Experts of a small language model.
Size: 14 layers, vocabulary 8192, 57M parameters.
Training: a variant of Muon for the experts, 298M tokens, 4546 steps.
Below are experts of layer 2 (counted from 0) of a mixture-of-experts language model. Rows are named router (the router's row for the expert), down (a neuron's output weights, with its number) and show model dimensions 0-223. Each number is 128 + 24 x the weight over its row's rms, rounded and kept within 0 to 255. Numbers have three digits each.
After each expert's rows: a language model's description of what the expert responds to. This comes from a sample of Wikipedia text that the model never trained on.

# expert 30
router:095148157134141108107117137160115110144135133154112121082149058136114116114151145148159119123106152145145138040116142145117101164122120150159152130084101157113138112049116124137148146125181112173113147151119130145134106113081126150173102118131151121129123156071108124133131159137130134132101120144165175111066096117110125144125137137093153113144130147113151097159090166118113159131106140152146165129119128088132119163158133137137110130114094126151160146156119107160137151129133177075094104172128127110131132144123103132125154140128162154060119147115113110112114097126111150129129116140127160129115147115113138104092106113150144120124144135121138179136139091167125151119150
down30:133160138156100176131131134108148130114110121097123126100094150126125124143094110148179110094183113152136138127150174112116143075166109114136129117157128134145136141137134127185083162157156142140123132115168143152135102127081107135123095121120155141125170144178137159135105132133158122117160165102111135104102114135166104126124154134127129098110135141120174121113107103159132132134098127106087133141124137178114142128160098095167101093151146126151164140095097158119160134147133121131127145135099119142117085118122123104090139146159122096176104151142109148107079152113131157165151105139053117100141075154122100130162106116150078158163126129121112146147131114138092141139095
What it handles: General nouns and quantifiers right after the, a or his, like set, part, one, family, example, chief.

# expert 43
router:132101096116123105151140098155125143183157127081112116152117164143128114132121120171126142130150135109161152149118166143145114066134127101111163110146134158118112188150134140169138120144145126151115092119152108113132067139127123120133117153139123109159140110134117105118094183147160105060171140156141107071147113143132072118147114051161152106138107119116118119163163100106167128143126142127148161181147194122136134142117130166153100102107135135145116150106138134111158153149145167095135128146109121153137116144103085152146147102107134100140143135103122134105114138147126140173167072107107114156130127145114104124118121122131120161106113130115095120157123130109119125136106
down0:138110085144089078159129151109147132125123126148144150129104096189107172147094136146121149086123098125137124150121108101125137141138109140119099121098130158156131113129138082149057157120075131145161165097112132149119139098125144133173142136128118120140126172153104113147167109104114144124121116150124140127110163094127154122120100190131129141127130066101166135125109093145125118097112153141104124119130170147113169129162132110094174159118151128109105115115153065143149131166148128118181127104160118159104128110156106093106134148126127106142126111115140144160071134122115115129070135131157144133088110174117120112117145124149146145161144151150120137138148109098118108160178
What it handles: Prepositions and conjunctions after verbs, names or commas, such as into, until, under, with, and, plus colons in credit lists.

# expert 33
router:156123132112111063152160169123132128090136089083122141073135132063135119084127142112149130136128128134082143118074137177115098092073139152119101155106148121150166176096150119110113157131106100106170144115110160102065141141109113133102125119126130139135124138155155133127113097128147133167101142156095104104115094113111138096109140099123102119144117112139107114122159084095144145168117153103132133145160107179132138116114150108135119170117130139115137107113112128155134117135111127086113133120141126140175090110102129126171162126106148137172141127149119125139121127182122099081135128149106129170130111117120110109130120085152079145079134149151114102117149103114134125162131
down2:097111130153185141116122134146101123109137142124089151095111161145118138119137104145108096103142150114103124109120131145160107139140085151120140128123144166139155185092118155073166139116092138120150092167102125152126134143107160102140150102152120129148112174168135116132123142133074109121142103074118120127108136117143121118107090141137181183141082138122123128133160098128156093156113159113087151107149109153144104129093123115110122120115132119152100137101109146123092110079132167106107184138162115129100095126146151127120116079118124140110100104153154154145126095159089163150127135087085135094104131141143127151103121132100121128137079142140123073119184119157100132125133
What it handles: Vowel-led syllable pieces in the middle of foreign or unusual proper names and words, e.g. mu in Olmué, nu in Magnusson, iz.

# expert 27
router:163127122097141125110146111134100154119152123156053154088112112042109163104142131104122108112179135126084153090097072128156123161088131109144166105124113159113127139116124100125100135181137129097111122110093138089108135127128102111156140174125125145154149131143141177162102137125113117126141143115143105147121137131116159144128150135171119144127140158117109128131134113167159146123114140111109102104097134207124130157110127097155088123098146125146117113159102159114172158134097159140115154142102125105139103110116160136172135098113090131156139089146157154097125181155134128125132141148141108142103151132114133118112118157108095137164099094136122131147139087105116104123123
down2:143091184067130124106142155149126135102098152122136175130118136098141170127145094126087124109112156123128121129159149122143111131142125145101146140121096112131113058091123116142120103109058124138123139197122118153156127155120108149130092145142143140143155149129157128117135159092131122106165126087062183115147158121116103099124131116124119168111104138120119102116072128130113114092143121102110104134135160095116112152157148150107142136103094181121126128152118114134111135152114119148141098137111123152082112156132120084101120133143138127102115130149126109129120103136132084117115131139095163145113136149125083113124170142082153122163124125125141149080197081108143109107123
What it handles: Bare space tokens before numbers, and lowercase word-initial pieces starting split words, e.g. br in brother, sp in spun, contribut.

# expert 34
router:101099157095084139128120152160123111140112127108131121109111137136066120136131147105133109134122123119118106104116130141114104100101114113115124153166110137155118105147133103142137145122131109121114087094040135102067085169138179115104106121117148139155153147135131149149119163091127140112151104152111131153156122107153083132146123085159118158141098128097126152100125161151142149134110105119146110098124082093137103165140136123115082110176104102103138125130167175130138113136139118164138098173132123113128112072071142156139125139094109133123140165128123128107124173150104168167126135093127172135116148126122157077088090130112144136140116085127106138154154146135107117108102
down1:145084124127111123171159092144118138124101143128137115122114103094122158146134133115136137099146097115112157165123164096146134087136145104153143135119140149081102117059168105105110083184136158161100152121133174191177134135098110089133145154148147121130110112155127129109121174116162118175083123131165159138134176144145136116140113130138129137145175067165078132089138112149163110144137095144125144149171117131131118155127095107142116127121118130130135116077078116114130130142148090105138138089149130132142145151139122159112120157124120146142118149105128133131171143093103113130131107134146124143162122132124144087195146114125129131120167149110162140145117163132131146168113
What it handles: Commas, full stops, semicolons and clause openers ending or linking clauses, such as that, which, when, whether, who.

# expert 1
router:131128118132142123147142096177128108198134124132112123112169161126168112118138152100113162137166134145132135127115138128162128082187139156146150104137126149092106167170149129138147124157168126128125081130158116150152072138097124117116127158119105105154136094137099061117139153107133104098149119123096127116141142157116083155138130085133123125121131105139135105137125086108150140141113156153143173155108167137122096123125147152150117092123153122165150113132123160149154161136135156095134147128157145137157096105079048132134110084125130097135148143065107154139123149155112139160149123129083074124130128141100098153122140122132128165114127170123108138145154111141095123136142
down0:085100133108155125146146109133125137129128147131157160072139105089138130106124111133162092083157139105115134142104144130122178163094111102132151145106154116150128129126128184142147117124125145094155162150116127165113128162120095141128101112119150136114139150135163130141104139117130142137090177122155138164136069110133127102165134159155156147120148184123090106118142124121161142132121078091105092159117140126086150136112151127141129123132130129161121147098088158124125155143133187153077124126112132139135157137132116138111161139085106141113100119145102157106062191097146123078163101093161135129137154130115138090125120091078139180150121124111112107121142158113139143133113
What it handles: Prepositions like of, in, to, by, with, at, usually following a noun, participle or line start, e.g. walls of, In the town.

# expert 59
router:115130137105118142153157128129135138121082155105124144100143137141081133109144116115149107150081117103134139128112132154136120115101179121148157138134130139176094120138136123166155149094123125090129139110154111103129085128149175113167132099145098124109155152131127139098123184141160110090118104121119137154150116154134110125128099111111113139157129119118086131099128142145140130110143154129128140120109157111129139148153140095087114135153101117104129143122172187140144086108119115134095163152151174135154116111074091177121138143126102119132144156090119084116114115171099138181096138109083180138110147121132148091109102193152119118156167105151045143131131122149107129111108
down0:125107184090138157125106097119128133165106137119144084104128154093084145128146117089107117147063088128171130149151106129111086189084154148121123116097104153138136120124117109141139125150128086098108124125085106107135144157126109106134145109112145097126106111069106100142134181174131137135145134134183144099180125104115117146100119142128175154130107109130096120091169143128138121152129151130159120142160104110078112139088098131123159166144133127090136140160140152139130106123152109151122124136160143145150137156076121122127127139144130104137126124120151071096108118137170157162134135094104144138136140136104148106159139149085146144141126104106134118104143120124113160183164
What it handles: Periods, commas and and that end clauses or sentences, frequent in census demographics and numeric tables, such as 3.5. and later, it.

# expert 49
router:136148106108140139119132146117130130149145140138149113132138123078095125150139140100125129100080142120138158130100116138075086093126133140210156138146146151132121114141158085088071128101100110126166137154145183134128098133116129151155117115116164121113103109134112166154148108175166078140118103168129122100103129100113138141086156167131130092153144096086150101121115111152153143148158099139112105116135201116143144133143167134158145137092164145103123155129143107170143124100121147110144110120102115149111136137127145099137112087157118100147148142139135098090095103147117132157123132159126159132134120145149146159139144123144124137111146130073065157164157145130088124112121
down0:135117113113166160134086176125169154111155148124147091142104097127099157152125127145121134142133091129106118116145136205113115083126082105152178169115140154100157121136154148116119159122089121110104126121147139116189085135143104132178119171100141151142121160117125128147071143092137127168105133146142137131086135089146087106149145130158134139105153129138142141116145129122122141159129132104164127174188158121157154089103185156117091152124151132117121110105162170115098106124120182152152147133139122146151130125118100135133139147125151145152114116155092154102104124148124124127136094081102146155143129146159117150140123110123127129136183137160125116102149100131126141156120
What it handles: Nouns and pronouns starting table cells or phrases, such as Position, MF, Turnout, place, time, he, she, re-, in sports and election tables.

# expert 15
router:116151112096141123133121111084135172103135119113120146086082115126071144117119126154128128094134186087162147145133154152074113077131117143145133148165127137136124112143152101115111131139107119130154109151119112131170163139103088114177084139092154112089152140102141160144139148121113096121129112114122124155092123065119106126111122181137152094128155095116152098101120120152116165162154142148109122117110156103181155101132161147121125114097153119137125113132143166131081129095125111093102103128100137165119134131142145121119123083114128132139119114122130068115135096135160118133083123163058140158138097140134119105118169113116115120129160125098119120157136132081116113166150
down0:077130126123120155118130116071156114104090107129148167119105124164122155124129181096094147126125154120155167124110123139130117168162142135155144101150120152131152159115136146099103145124147124148119111137153145159100097113149140125118165131160148090159066162139117104142102131138116144153112144130146155130131232124164138088062141099112119138146105122132130138156125143140116131162098144108124125109123115110108127130113099123115148115112129103126117173127123151157138138098155134135100136170137135145147132133137089164096149131156188114121149169132113161128136176110136153092120126134130153109117157156065102099117145125130108084122096095167117111151159159115159111147097
What it handles: Line breaks, section headings, and field labels in infoboxes, taxoboxes and tables, e.g. See also, Born, Died, Total, degree signs.

# expert 20
router:075085105101121123151103115127104111124089083073122145142133097124130155127130127131141113166168143090101164121128150153128131132142147114147119171104115141088092156098133126139132128176148110140133174145102129126135150101112138161134108087088170127133129152160132098165136117111145137124101127135128114104111127089127150109178129099146131152138134096097137147113120081131093125138132163100118105169100071127141123120162127125158117129116131154125196144143150116126111143143113105125127123125140144143141166133160111133150132137096119135122134118141110132047172058083125157112171141180124116152175146159143094109152132092098114173145130089109126130124139100144123120121118
down20:123102130143131104139091136157109150164127161161154136130138140092103139131111125154149143107122162139106164128134129157165141149081136101128158139136138111065130093128138125076088115165141117095137121138194127128115125189079171113128127114130121110131144107150120124152112103096129112100112147112159121167144151127126146113122117120143139169157131080112119124135147148107067119124117114122115156154148135118134109136107101123127109134151118199131115110093134129127131109134127144158142131172107109160126156120102122146163141148115130159174109114098124169115138094117160117093124133190151133158116078149149097110111146185140148112163123142131145128133126116101046104127081
What it handles: Geographic labels like Location, County, district, city, Road, Park in infoboxes, plus digits in dates, budgets and figures.

# expert 5
router:121119095112145101138149073186135112172149108133104147085126147126143124138111132114108156123186142142136165141099135105128132075144167107125117093151100149115120201119131152125150131165128123134112114136120105107155094156136112078132132132135107129142145119172111091116103126135128131126159137154111136088151132152118102126118123072140129111136125135141143095155137069093174152141162145164158141177124214120131108145111144160171107099108110119157141136136125155139160124166124150100117161134152132150131103129115061119129141124127124129178131154081104157123122158131137162157167096099097105148115123134121112132138156114122130149115116181114098137146149141110135132123121
down0:130169099136137091122127134133136106133114158149122124105099109140151119131124144098161164071086144127142122146149099058125146196131175103112116113108096144129181124127122145109113185121138096106126137119154141127144153118115112133115092160083131173141120125128120124107107124129059108134140134149141153130136072140143161114097142180092162131083133112124124117167164129155094138118144125107094149171077118134149094114162133128125130153183145147130114097135114099104134158091122121127149129134174120150127152131091144167160126144083114129157085128136142113181113145116108139148131127088110136113143122108126118083119137090117120079131129125137121141090097154125123132103139
What it handles: Prepositions and linking words after a noun or verb, such as of, in, to, by, and; also Spanish de in names, and due.

# expert 25
router:118119170096107136107130108117155145178097136112115123101130138119140163158117127095131116110118124119149150147133153115136145124103142104125146124178131143100123137126162088126161119110176122118122113069150089152135131117122191131191114101102141142130136173130117079139146114144159134110188114126137154117156110135124104104116119047152130153131104136165116168095168093155154111136105093113144140118112129133134090117121127141123076129116155130146127111154149159102125160142122120129115169158130127181184106145109156145116160105099134138128177110130152130119100173152139095107110119101078148135119117080171135121120147106116142116113132121114120126175133145127065144113112
down0:114130160119111114136104203116129100127121135123134113131083129163102110125155188100140128107166145114101115158156108124101096125138113120104129103119140119122186154139148130122116166135120088110073146112139145110121134122138121117146132166114135178100183116092116165093147124136130163114127103135175133111116157104189120112164119149146068117076123064107171142124120099122093136092171151132131115128119146131152121111110129161144127117156087101075126139146106147129077137156135137106159144114099134137132150142120129104114082103151121095138100135098139114088121151106150132118099147134135166107124122152138150084137142101140166124113080129104089124133131146098132148137139
What it handles: Commas, hyphens, dashes and list-line dashes, plus and, or, of, equals signs and prime marks, e.g. Trans-Pacific, harsh, with.

# expert 12
router:101130113139141125096103115150137155164169113128134128119168083082140142154107152110120127088119129130114167140111127088132134162104104111132114179122133144103126139068145100089179109136134116133098163122158126147118175125079185162154154115125170124131167173151115106128170105151124104133126131126165149155119127162135131153149134060124174133150169160131130143179144102107113101100098120099109178113124125124112101151158170150145099104137149149165168135158114146130118123165102117158105099170106142136150102145176131138163163125136098140137168119120144127141097148115102095128137155103129149129111114122172138147154101113105134134103126124126135106137150140122127115119100
down10:114167132115132130129115109154124103123123146103115148078129153137111147105141085109153132148157110143120134150096144154119104115143133155124123112145145149161139140152153080166163167072144122150128134116111103099175058126102121144106086142066175106128117119157096144178102176120136156099173154076116153137103113115151115130127140124095106116147115116127110068113123113144094145107112090135144136130129087142146122078106142118121060130109210124130125103124131075122135130102116165128158149152102121112132130092134149160102138108084115135119116137141145115110112104119128167138151152108117138150129120125098136159109145129111154135117129135155096112115174138142124098143109
What it handles: Hyphens and en dashes in scores, ISBNs, year ranges and list bullets, plus line breaks, commas and table pipes.

# expert 10
router:114156112087159141114120097145092142155158142145117179138110082116103130156144129114128150154110146098143139097114100136132120105150124069127116114128144110103178157143179111154107134162114113114110089127129119113097115165163141075116101140135105103153140152162125095120097140109099107155173176109131109068096108146093154091147157076103118118139120154105115096129146123147116109103138119119175141191109152161104169132120136126160120090105110091143116115164137111105164140125132144123099122124152172154112151137165139138138099143125156143138103134044112096119135128131118140138149150139125080125127109151122145127131147118136157158114138184130133150151134149121126123108149
down0:171109129064102128144116088129072137113145138142149131107145128134091125136149133132170107117158156160110162128170159119120102136102142143140146117097154119084128137121097104116149194099127095127121131126143159148139057155112139113109156131118170137152128115128105152116103106149157078124096121153139131148139137169118169132140134151100166125119153105106152087169096129106089112127121121084108144094153125113144159133152119104122155132116129132123151119121173112145119122119147111127106125136144145133201126180116127177116148169125148110160132093094124169061134129144087147160125097150137155103122135108098095114181148110120113123137126130112158114141116102127109125139096
What it handles: Common prepositions, articles and verbs after a subject or comma in running prose, such as in, a, was, is, for, with.